{"num_hidden_layers": 14, "experts_per_token": 1, "d_expert": 320, "moe_layers": [1, 2, 3, 4, 5, 6, 7, 8, 9, 10, 11, 12, 13], "routed_scale": 2.0, "balance_loss": 0.0125, "balance_bias": false, "router_logit_norm": 1.5, "lr_router": 0.00136, "norm": "rmsnorm", "optimizer": "soap_variant", "batch_tokens": 131072, "max_seq_len": 1024, "max_steps": 5472}
Below are experts of layer 10 (counted from 0) of a mixture-of-experts language model. Rows are named router (the router's row for the expert), gate (a neuron's input weights, with its number), up (a neuron's input weights, with its number) and show model dimensions 192-255. Each number is 128 + 24 x the weight over its row's rms, rounded and kept within 0 to 255.
Before each expert's rows: "comes after" lists some tokens at least twice as common just before its tokens as in all text. This comes from a sample of Wikipedia text that the model never trained on. Tokens count by the router's weight.

# expert 21
comes after: " in", " of", " to", " with", " from", " for"
router [101 135 139 125  88 141 101 156 131 114 112 124 123 108 126 169 143 131  74 106 154 124 159 137 188 102  77 116 177 182 119 118 120 105 140 141 112 105 129 166  75 139 121 117 117 108 101 122 127 122 149 149 153 130 150 113 118 123 120 141 104 127 132 111]
gate0 [ 94 161 136 127 129 113 173 112 138 129 124  95  78 129 105 204 109 107 148 137 127 132 149 125 154 138 112 101 124 122 114 140 109 158 121 140  98 138  85 114 152 137 119 125 146 105 145 188 144 146 175 146 109 117 127 125 165 139 135 130 156 101 118  81]
up0 [ 95 132 134 117 181 124 178 105 153 152 159  83  78 111  71 190 140  90 127 144 121 115 142 119 144 130 149 129 163 138  88 143 119 150 151 127 106 117 116 118 136 155 132 134 141 111 172 177 127 145 163 139  98 145  98 138 150 131 168 154 167 124 131 128]
gate1 [ 86  97 121 117 130 138 153 101 132 143 118 141 108 104 160  98 148 130 110  60 118 159 108  99 158 147 141 138 181 136  92 127  99 130 122 134 179 121 132 146 120 131 159 146 155 139 114 172 138 125 175  94 126 145 157 112 120 122 115 186 128 110 139 103]
up1 [105 128 140 113 135 136 134 109 138 167 131 130 103 106 161  89 154 121 122  69 118 165 128 118 155 112 128 143 163 137  92 115 109  94  98 128 184 126 123 146 142 117 111 140 143 148 153 142 152 135 160  72 111 139 174 124 102 139 118 164 130  97 169  94]
gate2 [125 113  80 160 143 112 129 106 146 111 136 104 166 107 103 115 157 104 138 128 119 106 152 129 158 136 142  99 128 181 140 166 135  98 133 118 157 118 135 144 115 135 115 112 167 121 114 172 107 123 134 127  77  89 106 159 103 153  86 171 161 157 119 142]
up2 [116 150 119 146 163 117 139 103 156 110 113  70 132 114 116 121 147 120 129 144 141 112 163 108 142 141 123 128 137 153 133 131 119  83 128 114 146 111 146 152 103 149 162 129 144 135  98 133 113 114 149 129 101 107 129 147 102 135  98 200 169 154 139 158]
gate3 [134 166 129 139 126 128 146 132 150  89 102 117 155 124 112 113 147 134 121 119 104 143 157 137 110 101 147 141  61 125 113  94  91 132 133 110 162 156  90 113  94 111  85 138 129 158 107 144  56 136 123 137 135 124 127 127 103 100 104 148 122 126 143 147]
up3 [142 126 110 154 126 125 151 135 157 108 111 134 161  92 104 126 158 125 137 138  96 126 140 132 124  83 128 140  71 146 134  89 110 118 155 117 169 161  88 125 126 123  96 109 123 166 124 154  87 136  98 116 109 125 112 134 100 105 128 136 112 116 142 150]
gate4 [149 116 136 143 114 128 123 164 165 133 117 111 139 165 132 147 113 152 111 141 149 139 122 117 119 150 110  80 100 135 159 175 168 105  88 142 147 107 125 141 116 179 130 106 129 127 112 179  92  98 107 123 117 139 106  91 122 109  76 126 154 134 140 107]
up4 [119 115 143 127 120 116 119 122 131 149 133 114 176 148 150 138  79 133 125 153 149 126 132 109 120 141 127  99 105 141 151 163 158 117 101 180 118 106 151 140 115 175 137 107 141 133  78 179 109  90 108 144  94 156 102 108 120 104  97 126 174 151 144 104]
gate5 [ 98 102 141 142 134  90 120  84 146  92 102 105 146 124 134 158 119 148 107 136 119 133 134 144 161 153 131 135 131 124 133 131 119 154 129 129 165 112 153 142 113 127 116 120 151 120 159 112 117 122 145 138 130  88  99 115  69 127 131 122  84 172 122 108]
up5 [ 86 116 158 116 135 107 128 104 150  58 105 151 154 130 119 139 129 124 131 112 133 119 134 124 134 147 126  99 150 100 121 137 128 124 101 133 151 112 154 169 132 156 111 120 132 105 165 117 123 147 131 142 100 126 117 120  76 108 139 116  91 183  92 142]
gate6 [128 102 122 157 133 177  81 141 124 147 157  75 128 116 142 176 141 157 137 164  92 125 160 144 169 168 121 129 136 106 123 106 132 118 148 149 140 116 146 146 139 164  95  97  78 122 128 129 133 130 133 117 134 138 118  93  72 111 142 120 127 115 164 101]
up6 [134  92 131 156 137 166  78 150 162 144 152  72 120 120 128 166 142 153 134 135 109 139 142 148 134 158 112 121 163 104 111 126 154 135 165 140 136 114 148 180 132 174  94  96  64 102 129 123 127 120 135 125 144 131 118  87  72 112 149 101 113 108 175 120]
gate7 [122 153 123 117 136 124  93 186 125 133 137 125 119 185 140 135 118 115 132 146 124 115 107 135 139 171 148 140 126 158 122 155 111 115 154 131 139 132 127 121 107 144 127 119  82 196 117 154 138 129 147 117  78 122  88 102  96 129 118 104 103 102 110  94]
up7 [150 126 120 138 132  91  98 155 104 144 141 162 107 167 127 140 137 111 104 147 120 140 138 161 111 141 115 149 141 145 116 148 135 109 125 136 114 149 108 125 105 175 123 143 104 171 128 170 148 129 114 138 118 124 110 117 109 102 166  88 137  97 138 110]
gate8 [107 138 152 159 109 162 138 154 100  89 157 144 124 130 130  89  82  86 118 177 115 120 115  58 204 140 134 163 152 126  92 130 140 143 121 105 128 138  99 126  72 166 115 131 130 113 153 133 103 120  80 116 137 143 155  80  91 114 138  94 181 138 128 106]
up8 [102 136 120 134 107 151 142 168 135  97 146 140 137 122 121  81 108 114 102 171 120 122 141 101 208 137 170 133 173 116  75 126 147 151 130  92 115  98 105 116  75 163 130 144 139  99 154 132 108 137  83 110 116 150 142  70 104 109 160 124 176 119 103  91]
gate9 [125 116 113 138  65 105 116 138  85 134 130  93 117 101 116 141 116 155  68  90 154 126 123 116 154 155  88 130 123 164 127 179 161 161 131 115 139  95 147 177 140 145 136 124 125 123  97 143 176 152 168 117 116 115 134 105  94 115 143 148 131 131 163  92]
up9 [131 133 107 139  69 127 110 150  89 135  98 104  98 132 101 158 115 146  64 106 146 134 124 113 150 166 108 142 121 169 120 179 140 158 133 132 146  91 127 145 128 154 127 104 131 127 112 127 158 121 180 108 128 120 127  89 107  94 142 148 129 126 181 122]
gate10 [ 91 124 115 111 114 104 140 147 125  87 140 165 116 120  79 145 118 132 114 136  92  96 121 116 136 145  75 121 122 159 103 131 120 137 121 107 123 139 108 121 121 169 116 118 169  86 104 142 161 126 163 117 147 104 140  69 136 166 116 132  87 149 132 103]
up10 [104 114 131 100 128 136 126 158 155  70 106 150 113 107  94 158 108 152 134 136 110  75 136 125 152 144 110 146 133 134  96 153 114 121 122 116 152 118 119 155 121 153 116 154 148 101 109 163 131 137 179 121 136  92 156  58 150 182 113 134  89 112 137 117]
gate11 [129 120 137 130 106  83 140 145 108 135  85 127 126 113  96 126  99  80 176 132 123  87 119 106 119 126  93 120 177  84 103 101 129 119 116 173 104 141 111 146  73 135  98 140 125 136 124  94  96 108 134 120 144 155 103 125 141 162 109 155 127 128 110 158]
up11 [137 124 151  97 127  98 135 145  93 126  65 122 115 115  92 108 118  99 151 127 103  79 113 125 127 119  92 132 152 123  75 102 143 117 100 155 129 144 135 157  95 131  81 171 115 137 144 130 102  93 140 139 135 136 107 126 148 156 109 174 137  99  89 138]
gate12 [121  98 169  95 155 111 125 108 133 102 125 130 144 127 131 132 138 163 140 134 143 156 128 130 165 109 128 161 153 140 117 156 125  99 122 141 133 118 138 143 112 135 160 131 120  95 105 162 135  95 136 129 151 155 174 159 105 112 168 143 126  96  58 100]
up12 [135 122 145  82 133 113 132 101 116  92 105 107 136 117 140 151 153 113 130 136 140 183 147 158 153 134  83 140 160 104 102 122 122 108  84 145 102 137 146 146 120 125 137 126  98 102 103 144 164 102 136 163 149 165 114 155 126  89 153 144 109  83  88 100]
gate13 [129 146 140 147 123 134 139 104 113  92 123  99 134  93 128 112 147 111 102 138 150 118 121 103 155  84 150 156 135 123 137 116 129 152  88 126 120  67 112 139 118 145 171  87 108 144  72 157 180 126 128 110 154 148 152 107 117 126 137 164 132 170 165 120]
up13 [134 131 143 163 138 133 140 117 115 106 127 105 119 111 135 117 147 128  88 132 160 124 122 110 137 112 126 171 138 135 158 134 160 138  98 127 106 100  93 138 103 140 160  91  92 133  96 171 170 136 138 122 141 147 146 121 105 145 126 167 151 160 151 120]
gate14 [129 103 112 150 122 128 132 145 163 140 172 122 129 137 118 135  98 110  91 139 133 109 153 147 154 125  92 150 138 175 159 122 126 134  90 125 184 111 129 131 127 112 117 157 169 120 141 145 101 175 132 111 113  96 134 142 105 112 155 148  95 139 123 111]
up14 [117  87  99 142 121 176 131 154 115 150 153 121 123 151 131 118  96 120  71  98 154 134 151 124 149 119  88 152 146 127 146 136 114 134 125 129 174 149 147 118 108 109 119 152 197 118 139 127 125 187 106 107  96 113 151 116 137  72 144 134  74 136 133 153]
gate15 [142 116 149 109  92 133 122 149 154 135  95 133 118 162 114 107 164 114 109 121 135 153 146 100 123 143  89 142  79 126 148 130 132 118 138 149 200 125 109 108 120 153 137  90 130 136 149 127 112 100 142 126 103 134 168 137 138  88 129 132 107 143 110 101]
up15 [135 138 144  93 109 125 129 121 140 129 109 124 115 146 112 140 154 118  95 131 132 138 101 111 135 176 108 142 103 159 135 122 129 125 156 145 176 113 139 119 101 141 143  70 107 146 130 141 135  77 132 110 148 151 146 145 136  86 125 121 125 140 136 118]
gate16 [ 97 151 143 109 127 135  93 123 123 132 129  99 155 160 145 112 110 124 107 138 138 148 108 129 136 102 114 170 141 133 130 141 155 135  94 129 102 111 132 160 100  82 138 136 116 119 104 112 137 140  67 154 102 107 146 129  86 160 144 166 127 108  65  89]
up16 [117 127 116 120 128 134  90 111 123 136 152 118 131 142 162  97  89  95 126 120 140 135 131 112 131 111 127 168 119  97 130 121 174 152  93 146 114 110 108 150 125  95 142 116 132 126 143  90 157 125  90 152  96  89 126 121  86 160 157 157 125  99 104  79]

# expert 1
comes after: "\n", " ", ")", " Coordinates", " Votes", " votes"
router [ 88 129 123 145 133 127  85 181 114 112 145 101 141 140 128 109 147 132 165 127  98 150 121 140 122 161 151  86 131 143 143 121 152 156 120 130 151 111 122 120 137 172 137 167 128 114 128 140 163 106 130 108 172 131 119  56 154 130 106 105 180  97 152 109]
gate0 [131 125 134 105 127 149 108 101 134 143 128 116 129 140 126  75 163 148  83 132 123 159  80 104 118 134 139 124 159 157 137 123 135 176 169 208 138 127 148 132  88 148  97 112 104 160 114 115 116 114  85 105 133 114 174 136 125 138 124 143 120 132 108 147]
up0 [101 134 128  70 129 140 125  96 140 137 131 135 121 147 116  64 140 165  79 129 120 131  92 139 130 136 148 112 147 135 142 129 146 156 144 183 116 144 132 119 116 125 107 118 110 189 119 101 120 107 101 103 168 129 159 143 114 131 103 149 139 126 122 134]
gate1 [ 90 155 112 143 104 107 129 126 135 134 149 115  82 172  99 106 111 139 134 174 164 141  87 122 137 183  96  96 113 130 101  97 137 113 105 100 139 127 123 148 109 133 109 117 128 140  85 163 149 123 152 127 110 128 155 109 140 100 176 141 112 146 157 104]
up1 [ 86 173 129 167 111 107 115 133 150 149 131  81  52 147 101 142 126 117 127 135 170 161 111 131 142 151 123 117 138 128 117  93 139 122 103  79 133 148  99 131 134 147 118 147 152 151  90 180 103 111 152 137 152  96 151 128 152 102 154 115 119 139 132 116]
gate2 [101 134  96 110 110 179  98 119 160 139 110 114 149 121 146 128 184 146 127 137 105 156  79 119 144 132 156 156 124 160 144 145 145 117 124 124 121 124 138 120  69 136 125 141 118 150 118  94 121 138 118 106 138  75 142 138 149 121 131  79 137 146 129 143]
up2 [ 87 132  92  81 112 146  96 131 155 148 121 135 144 104 114 140 152 121 118 124 117 141 114 125 138 137 142 144 108 155  97 145 152 102 155 124  98 135 104 140  94 111 104 112  83 137 126 155 119 165 106 127 112  97 120 152 170 166 123  91 155 102 152 142]
gate3 [129  73 121  85 122  99 148 143  99 151 173 100 119 122  90  95 112 169 140 111 119 109 175  85 117 147 128 113 172 122 112  91 196 122 140  82 143 108 127 149 162 129 103 114 139 146 132 160 128 159 132 139 159 103 114 151  88 114 120 133 149  94 101 118]
up3 [102 114  98  92 149 103 131 150  88 145 139 122 139 107 111 104 103 161 137 162 123 125 143  74 110 148 183 129 132 116 125 103 143 128 118 121 130 119 133 146 162 134  96 104 116 127  93 141 132 141 118 105 167 119 107 133  91 135 122 109 156  89 105 121]
gate4 [134 148 112 128 113 109 109 154  72 127 138 171 113 144 123 135 127 126 137 150 115 149 173 155 113 105 124 125 127 139 128 127 122  96 133 136 145 134 123  96 127 119 176 144 126  95 125 154 110 152 107 120 140  92 166 108 105 155  84 161 132 165  95  99]
up4 [158 134 113 144 122 120  96 150 109  93 143 146 125 129 148 146 140 154 134 173 124 172 152 153 111  97 106 116 146 124 131 151 106 104 160 129 117  94 160 108 115 119 152 131 147 136 119 132 120 141 126 128 127  84 173 101 121 121 108 166 132 183 108 103]
gate5 [116 175 120  88 124 153  74  98 127 129 128 127  96 127 134 118 165 114 119 151 129  98 146 151 161 136 103 134 180 124 155  97  74 198 112 126 140 119 157 178 129 116 112 160 208 104 178 139 164 150 100  78 164 132 127  99 150 120 157 137 117 141 131 101]
up5 [119 152 137  92 117 155  63 130 127 142 121 126 128 139 156 147 173 116 118 122 150 134 119 157 140 149  97 122 175 102 155  99  93 163 134 123 117 127 168 189 132 132 143 140 125  98 155 144 133 158 116  78 157 158 115 103 120 122 141 189 119 159 129 135]
gate6 [114 144 135 124 148 132 145  79 103 129 164 104 146 166 121 110 127 141 139 128  96 116 133 139 114 170 161 185 110 107 105 121 135 127 129 109 129  90 166  91 100 116  90 127 132 117 175 148 105 110 119 119 143 109  86  99 174 108 157 119 162 126 127  69]
up6 [ 63 129 127 137 136 133 138  91  79 102 175 100 154 142 121  90 129 106 159 137  88 133 142 165 106 137 174 148 165 105 105 144 125 136 124  95 121 105 144 133 110 114 116 141 145 138 162 148 109 103 102 111 145 122  81 114 159 130 158 126 169 140 135  79]
gate7 [ 62 143 144 167  99 138 100 111 129 128  82 120 151 146 152 123 154 168 142 130 100 131 131 111  93 177  91 117 137  97 118 147  87 122 151 129 126 130 124 143 101 141 103 143 134  96 112 161 181 112  97  89 105 106 154 111 118 116 127 114 156 128 156 128]
up7 [ 96 145 141 166 101 133 117 118 127 109 131 160 115 154 113 117 135 145 161 146  77 114 153 142  86 166 116 121 125 139 143 145  95 129 164 128 127 144 170 143 122 141 114  97 133 102 132 164 146 145  73 127 110  91 151 108 107 111 160 138 146 119 139 127]
gate8 [136 135 115 131 126  93 156 127 145 107 117 190 139 157 142 160 123 107  88 105 114 121 149 111 112 135 136 114 136 171 131 121 155 129 129  98 157 124 153 140 167 159 166 126 145 118 145 153 133  98 154 124 154 135 141 142 156  95 160 106 114  73 139 155]
up8 [115 142 134 168 130 102 161 112 151 112  96 185 135 160 124 143 149  98 106  82 119  85 137 122 105 134 124 101 117 151 125 107 147 116 118 113 146 123 114 150 146 142 153 118 128 146 138 130 153 101 173 120 142 126 151 128 148 114 168 110 110  69 143 147]
gate9 [ 96 150  90 129 105 126 157 154 112 135 149 123 133 145 139  93 115 145 114 112 132 169 127 144 124 113 123 146 117 166 157 160 126 110 145 153 131 147 103 141 120 109 102 170 168 127 101 155 105 134  87  91 180 117 129 137 141 115 130 118 178 103 133 174]
up9 [119 136  76  91 119 133 143 159 118 117 131 122 127 160 133  85 149 134 115 128 132 166 125 154 125 121 123 167  91 135 150 147 125 118 136 145 146 116 109 154 108 141 131 162 180 123 104 135 113 142  97  77 181 131 116 118 148 131 111 117 147 117 138 177]
gate10 [128 143 145 120 109 141 111 134 151 122 130 153 100 139 129 134 136 121 132 139  89 140 112 132 105  91 144 106 130 125 119 131 103 157 125 140 109 145 123 111 119 132 111 153 137 114 120 129 143 139 135 113 153 135 179  95 150  98 147  85 101 171  91 103]
up10 [104 131 162  90 134 147 131 156 120 130 113 148 112 132 134 144 134 139 138 128  80 138  90 114 131  98 123 122 160 100 123 146 131 121 127 141 120 135 115 108 129  98 139 168 159 135  67 133 173 119 164 127 155 107 161 105 170  99 143  79  91 182 111 124]
gate11 [129  91 142 107  89 125  97 109 169 150 138 129 130 108 165 130  91 122 172 110 130 119 136 130 128 162 104 112 113 127 149 147 120 121 154 105 104 103 128 133  88 135 128  96 132  88 133 113 126 157 149 133  78 124 130 154 124 113  60 134 129 152 129 159]
up11 [154 104 129  92  97 112 113 110 148 146 145 113 118  78 140 116 107 123 155 129 127 100 119 131 141 107 106 126 126 153 140 123 106 122 171 100 101 118 124 144  80 136 168  74 126 102 120 121 150 145 121 117  87 126 134 127 120 112  85 138 144 168 137 170]
gate12 [110 116 133 136 155 118 134 153 120  83 144 180 141 136 122 105 101  88 131 129 160 130 143 168 105 162  83 145 138 106  90 142 114 133 157 115  85 144 137  92 103 118  91  96 116 156 132 119 152 125 108 131 129 161 129 149 151  96 132 155 138 126 154 134]
up12 [103 131 148 113 137 105 126 126 116  96 136 173 145 123 124 112 141 108 126 153 128 131 153 172 102 154 110 132 119  96 115 149 114 114 147 107 105 143 147  73 122 141 104 132  97 138 126  83 178 134  99 121 153 152 125 160 157  59 123 135 108 123 106 124]
gate13 [ 88 129 111 109 131  98 142  91 149 141 124 159  97 144 149 140 123 103 142 124  81 135 132 142 153 168 142 121 119 113 150 103 116 148 127  96 132 124 182 151 135 151 143 132 124 129 130 143 113 176 122 154  97 156  59 104 109 159  95 131 136  94 141  77]
up13 [ 81 162  79 124 134 125  95  90 160 146 115 136  71 135 141 118 113 100 105 135  88 123 147 115 139 152 146 125 120 137 148 114 115 151 134  99 119 127 223 147 130 128 141 134 111 101 153  99 143 166 125 134  93 152  71  88 103 152 119 133 159 127 125  96]
gate14 [113 129 112 127 140 148  94 117 108 112 182 124 107 127  81 169 136 160 165 161 105  98 129 176 116 125  95  84 176 125 183 154 112 134  89  89 130 108 159 146 105 159  94 149 128 130 114 151 147 107 114 101  99 123 124 105 102 124 114 142 100 109 106  98]
up14 [114 116 102 135 102 157 105 133  93 103 166 140 103 129 124 122 113 156 152 169 106  91 142 154 137 129 111 101 161 134 195 150 128 145 110  68 147  84 160 120 102 141 117 153 105 125 126 129 162 109 146 108 114 116 107  79  97 149 121 136 104 129 112 120]
gate15 [119 115 132 151  89 167 157 131 174  88 126 112 144 158 140 125  94 108 161 139  96  90 140 141 126 149  98 135 134 121  85 165 114 108 117  92 117 150 148 127 104  97 152 137  93 144 117 194 162 124 157 120 128 148 177 144 147  98 193 106 117 146 120 147]
up15 [132 111 120 147 131 144 132 125 167  94 143  89 122 123 116 102  68  93 136 136 106 105 143 140 138 153 126 138 118 146  85 139 118 111 123 109  98 142 148 136  93 113 137 115  80 151 136 162 185 107 136 107 150 135 172 138 120 109 169  97 118 150 105 112]
gate16 [149 140 137 158  82 160 122 131 129 132  95 116  97 110 125 123  99 111 116 105 133 147 154 113 124 135 122 133 107 114 117 132 135 143 169 116 108 169 173 140 133 141 120 123 169  92 155 158 136 117 150 142 154 130 128  94 125 120 151 112 114 117 118 214]
up16 [127 143 161 159  86 146 111 134 144 129  99 102  93 105 139 112  83 126 168 104 121 115 140 121 121 174 111 146 111 144  86 144 132 157 197 131 108 166 132 109 120 131 138 120 148  99 152 144 171 119 143 107 146 125 131 123 144 135 150 119 144 112 125 165]

# expert 28
comes after: " the", "|", " (", " The", ":", " on"
router [ 90 107 102 166 157 150 152 168 137 161 155 136 126 118 155 102 134  82 110 123 120 162 105 129  95 122  79 125 114  86 125 144 101 132 117 130 126 131 112 147 160 143 161 100 133  92 117 134 106 182 132 145 155 136 127 184  73 104 118 106 142 112 128 148]
gate0 [146  88 155 109 119 158 103 114 163 143 118 126 102 114 201 124  90  98 100 142 141 175 125 138 119  91  88 143 122  83 142 107 106 131 126 130 140 144 138 136 138 173 156 110 130 130 162  89 149 107 141 106 179 112 145 108 136 112 138 159 102 116 149 119]
up0 [157 126 129  81 116 152 110 107 134 187 140 140  93 131 153 146  96 122  83 130 117 166 136 150 148 105 109 108 111  64 118  81  97 142 133 145 133 126 136 103 145 162 127 122 143 114 133 107 143 128 132 116 137 133 129 115 133 128 130 112 142  73 144 103]
gate1 [150 175 142 151 138 152 127 139 108 138 168 117 109 155 159 106 112 158 153  84 118 125 114 114  91 133 110  80 113 115 111 135  95 142 150 100 147  75 139 125 170 203 141 124 126  76 136 123 103 129 151 137 155 139  98  94 111 112 111 104 142 127 120 146]
up1 [124 171 148 161 140 119 143 140  90 143 136 157 125 157 177 163 118 113 122 126 115  76 102 111  79 165 118  53 108 112  91 131 103 142 126 104 116  76 124 127 136 198 170 103 136  82 111 152 100 131 135 131 168 126 114  68 130 117 121  88 138 134 130 132]
gate2 [126 102 135 116 136 129 122 116 150 120 125 145 153 117 109 122 119 110 136 176  93 126 162 115 134  85 116 124 156 111  97 149  95 131 165 105  84 131 120 147 102 126 125  92 119 152  83 146 151 166 142 117 127 159  80 168 125 162 131 100 162 131 115 131]
up2 [117 126 135  98 131 105 117 155 141 126 151 156 170 109 131 103 111 121 119 137 117 116 146 123 152  91 111 128 179 116  86 124  94 130 159 101 119 140 122 154 111 133 126 111 121 117 120 138 169 156 166 112 118 167 103 150 110 124 145  79 114 123 132 104]
gate3 [ 92 126 132 142 109 141 130 170 143 141 145 118 118 110  79 151 139 121 149 193 100 107 130  88 130 146 147 125 167  74 123 164 166 114 165 176 133 106 156 150 135 108 133  86 119 151 160 129 127 150 132 128 103 167  91 130 122 163  89 116 146 146  77  87]
up3 [ 91 105 149 146 109 164 144 156 115 152 140 105 146 115 123 106 129 124 121 154 129 105 118  92 111 165 152 125 151 111 115 137 158 114 140 191 150 132 106 164 152 141 153  93  97 151 156 136 123 125 133 138  91 142  80 139 124 171 107 122 156 114  81 120]
gate4 [133 144 141 131 126 127 122 132  76 143  96 155 108 151 137 129 133 149 146  83  95 156 132  80  81 115 137 141 166  73 105 157  71 140 140 136 105 104 170 175 183 118 166  90 141 101 129 172 114 121 109 116 130 108 124 163 129 158  84 150 114 131  96 164]
up4 [136 121 152  92 104 132  98 125  94 128  86 158  81 134  91 150 127 124 130  99 125 169 139  92  90 131 110 154 147 117 114 145  78 151 130 112 143 131 156 153 139 138 123 106 119 134 162 150 151 125  78 103 138 140 104 171 100 124 121 149 121 128  87 142]
gate5 [154 146 126 113 112 134 107 112 148 143 207 134 135 134 146 123 160 110 112 133 152  86 127 138 153 151 120 118 184 102 129 142 101 126 167 115 162 106 125 122 110 145 166 142 119 131 122 122  87 152  96 107 148 134 136 187 125 119 108 153 102  86 142  89]
up5 [122 136 122 128 160 120 114 140 139 144 186 120 143 128 126 110 123 120 100 138 148  95  92 129 125 126 128 129 135 115 136 170  78 104 114 129 172  92 150 108 133 128 151  99 130 124 112  98  91 115  90 140 176 137 135 153 133 101  70 150 133 135 116  93]
gate6 [139 148 144 140  96 136 132 127 132 118 135 142 108 132 130 117 152 135 117 131 151 158 115 141 140 113  98 128 152 120 106 168 160 151 155 126 137 142 124 103  72 132 114 144 141 132 116 142 158 145 133  88 134  95 137 143  96 115 131 139  84  97 119  91]
up6 [157 162 131 138 105 132 122 143 144 140 150 149 180 139 168  93 123 110 129 124 135 156 135 112 134 114 131 141 148 149  64 149 154 127 138 119 124 133 141 135  88 138 107 132 160 109  97  95 143 116 141 122 124 110 156 115  94 108 116 136 106 105 123 111]
gate7 [ 98 145 134 126  92 160 132 112 134 151 179 135 122 137 137 130 103 107 160 120 135  96 122 148  97 169  88 127 141 113 124 169 134 183 103  87 112 109 158 127  93 151 143 122 148 144 136  89 112 134 172 160 141 108 163 145 117 107 149  92 114 119 113 128]
up7 [ 96 145 118 130 146 154 127 141 151 150 165 150 145 170 137 105 117 140 153  96 136 124 123 111 144 152 123 118 135 124 104 168 128 175 122  77 122 117 128 142 114 172 132 108 136 134 135 109 115 150 151 123 128 124 147 158 116 105 110 132 106 100 113 103]
gate8 [131 134 134 105  89 102  96 186 166 123 129 109 113 118 117 116 172 100  87 136 139 114 145 118 115 147 135 127 111  96 133 112 127 154 104  99 113 157  51  77 108 135 123  92  96 142 126 126 109 159  67  89 147 128 136 152  82 107 126 130 124 118 124 122]
up8 [120 116 141 105  94 134  87 174 141 107 142  97 127 101  96 130 146 100  93  84 140 132 100 118 129 154  91 129 127  86 158 124  95 154 117 135 131 167  76 119  94 145 125 118  79 119 182  99 116 179 119  88 156 103 149 140 122 120 122  89 129 136 127 120]
gate9 [134 113 124 194 140 143  79 162 160 154 152 108 139 151 112 132 153 125  75 150 119 111 137 147 156 129 110 133 123 135 146 140 108 158 124 118 177 162  96  99 175  97 137  54 172 125 161 142 105 174 112 128  98 123 105 140  96 143 143 117 166 109 118  96]
up9 [125  93 142 210 122 157 104 151 133 151 131 126 150 130 120 144 129 135  88 136 116 135 162 151 157  98 146 156 115 146 148 151 125 183 131 147 156 143  60 109 146 123 112  74 168 109 171 125 136 158 108 129 104 122  88 140 105 128 138  86 131 135 113  98]
gate10 [115  79 143 151 120 146 137 149 121 111 117  92 159 145 124 112 161 140  84 139 163 137 127  94 136 135 114 126 127 162 124  94 111 122  94 130 113 144 128 203  79 191 148 166 173 143 132 163 129 152 115 105 119 131  92 142 128  95 100 126 171 124 102 105]
up10 [ 85 121 129 164 117 134 158 134 127 106 128 112 162 138 155 137 144 130 110 143 159 125 115  93 129 140 127 145 130 169 150  88 111 104  93 131 106 127 161 193  89 169 145 130 145 134 138 166 134 150 122  77 100 127 102 123 129 105 103 101 151 114  79 128]
gate11 [118 109 160 110 144 164  99 157 106 175 141 106 138 108  95  85 128 128 116 153 118 136 173 108 138 147 136 158  76 112 153 122 139 126 104 123 124 120 126 111 134 109 134 116 147 135 174 167 136 155 105 152 120 128  99 117 113 125 166 110 135 131 163 140]
up11 [116 110 137 131 121 167 106 171 143 139 127 117 120 134 127 102 124 141 108 166 119 110 169 117 154 170 135 179  70 125 164 127 104 125  87 138 141 131 119 126 134 115 162 111 115 125 172 178 152 151 127 148  95 155  99  80 122 128 161 124 117 144 146 141]
gate12 [113 159 160 135 135 139 127 120 138 137 144  98 143 137 157 120 141 155 155 177 153 117 102  78 121 155 132 132 141  73 169 148  93 160 116 148  93 122  82 129  90 171  82 133 149 161 135 126 126 154 115 123 140 128 135 152  95  98 115 103 103 110 133 148]
up12 [105 115 120 145 123 141 150 138 131 135 129 104 140 146 162 106 180 125 155 133 145 138 117 118 100 177 107 131 153 126 177 173 102 136 130 150 105 119  88 141 100 167 109 106 154 174 115 175 131 159 101 142 150 143 131 142 111 126 114 112 116 132 151 104]
gate13 [132 147 119  97 141 119 113 154 118 123 119 134  69 125 132 124 132 161 142 137 114 163  93 112 149 124 152 118 103 111 134 135 109 130 135 135 182  80 153 115 111 154 132 119 152 144 117 154 120 167 171 135 197 157 115 142 126 109 151 120 134 126 156 188]
up13 [116 124 128  82 161 150 124 119 133 124 127 155 107 100 129 144 135  97 124 140 147 187 132 148 115 121 130 120 110 122 174 126  94  97 129 103 168 116 139  94  87 151 133 122 138 139 114 172 139 124 136 136 190 158 122 155 126 102 108 114 116 130 136 197]
gate14 [ 93 109  92 121 137 126 122  76 111  89 133 144 148  84 118 135 181 153 128 156 159  64 133 149 138 126 153  81  97 172 167 129 152 142 156 162 124  97 122 139 115 109 111 195 100 139  78 139 124 108 122 118 157  99 150 113 131 141  85 124  98 156 121  93]
up14 [100 131 126 116 153 113 124  95 131  98 114 135 127  93 139 150 181 169 117 145 145  94 119 149 144 130 165  80  95 159 163 154 119 138 170 126  92  65 115 154 107 156 121 167  88 152  86 158 128  99 125  98 125  83 141  71 109 160 108 158 112 157 115  89]
gate15 [117  84 163 138 118 141 104 177 122  96  72 139 169 102 123  97  80 116  96 130 128  92 132 118  96 137 102 120  94 141 103 127 120 144 135 103 114 117 163 108 111  95 127 164  71 128 124 146 151 197 149 131 118 119 111 134  99  99 113 162 191 163 103 143]
up15 [134  73 158 138 138 172 106 160 104 104 109 176 143 122 131  94 100 134 120 141 115 140 123 113  99 136 109 106  69 156 116 136 117 125 134 145 112 113 138 125 103 117 156 173  81 147 118 156 146 184 176 143 130 135  89 139  70  97 133 137 171 165 108 137]
gate16 [128 153 102 133 151 144 146 120 188 113 148 144 158  74 135 102  97 135 163 141 111 133 135 120 102 136 105 161 160 106 127 111 139 103 150 126 125  94 140 117 125  97 102 134 188 142  97 133 105 153  98 111 178 128 125 134 118 132 127  61 130  94 105 125]
up16 [115 166 119 133 136 132 152 131 160 117 152 155 144 113 126 101 106 130 175 142 139 119 150 119 105 157 101 135 172 117 142 131 136  96 152 144 147 135 125 122 154 121  92 131 183 135 116  93 119 177  72 105 145 114 145 132  79 123 134  90 127  95 110 141]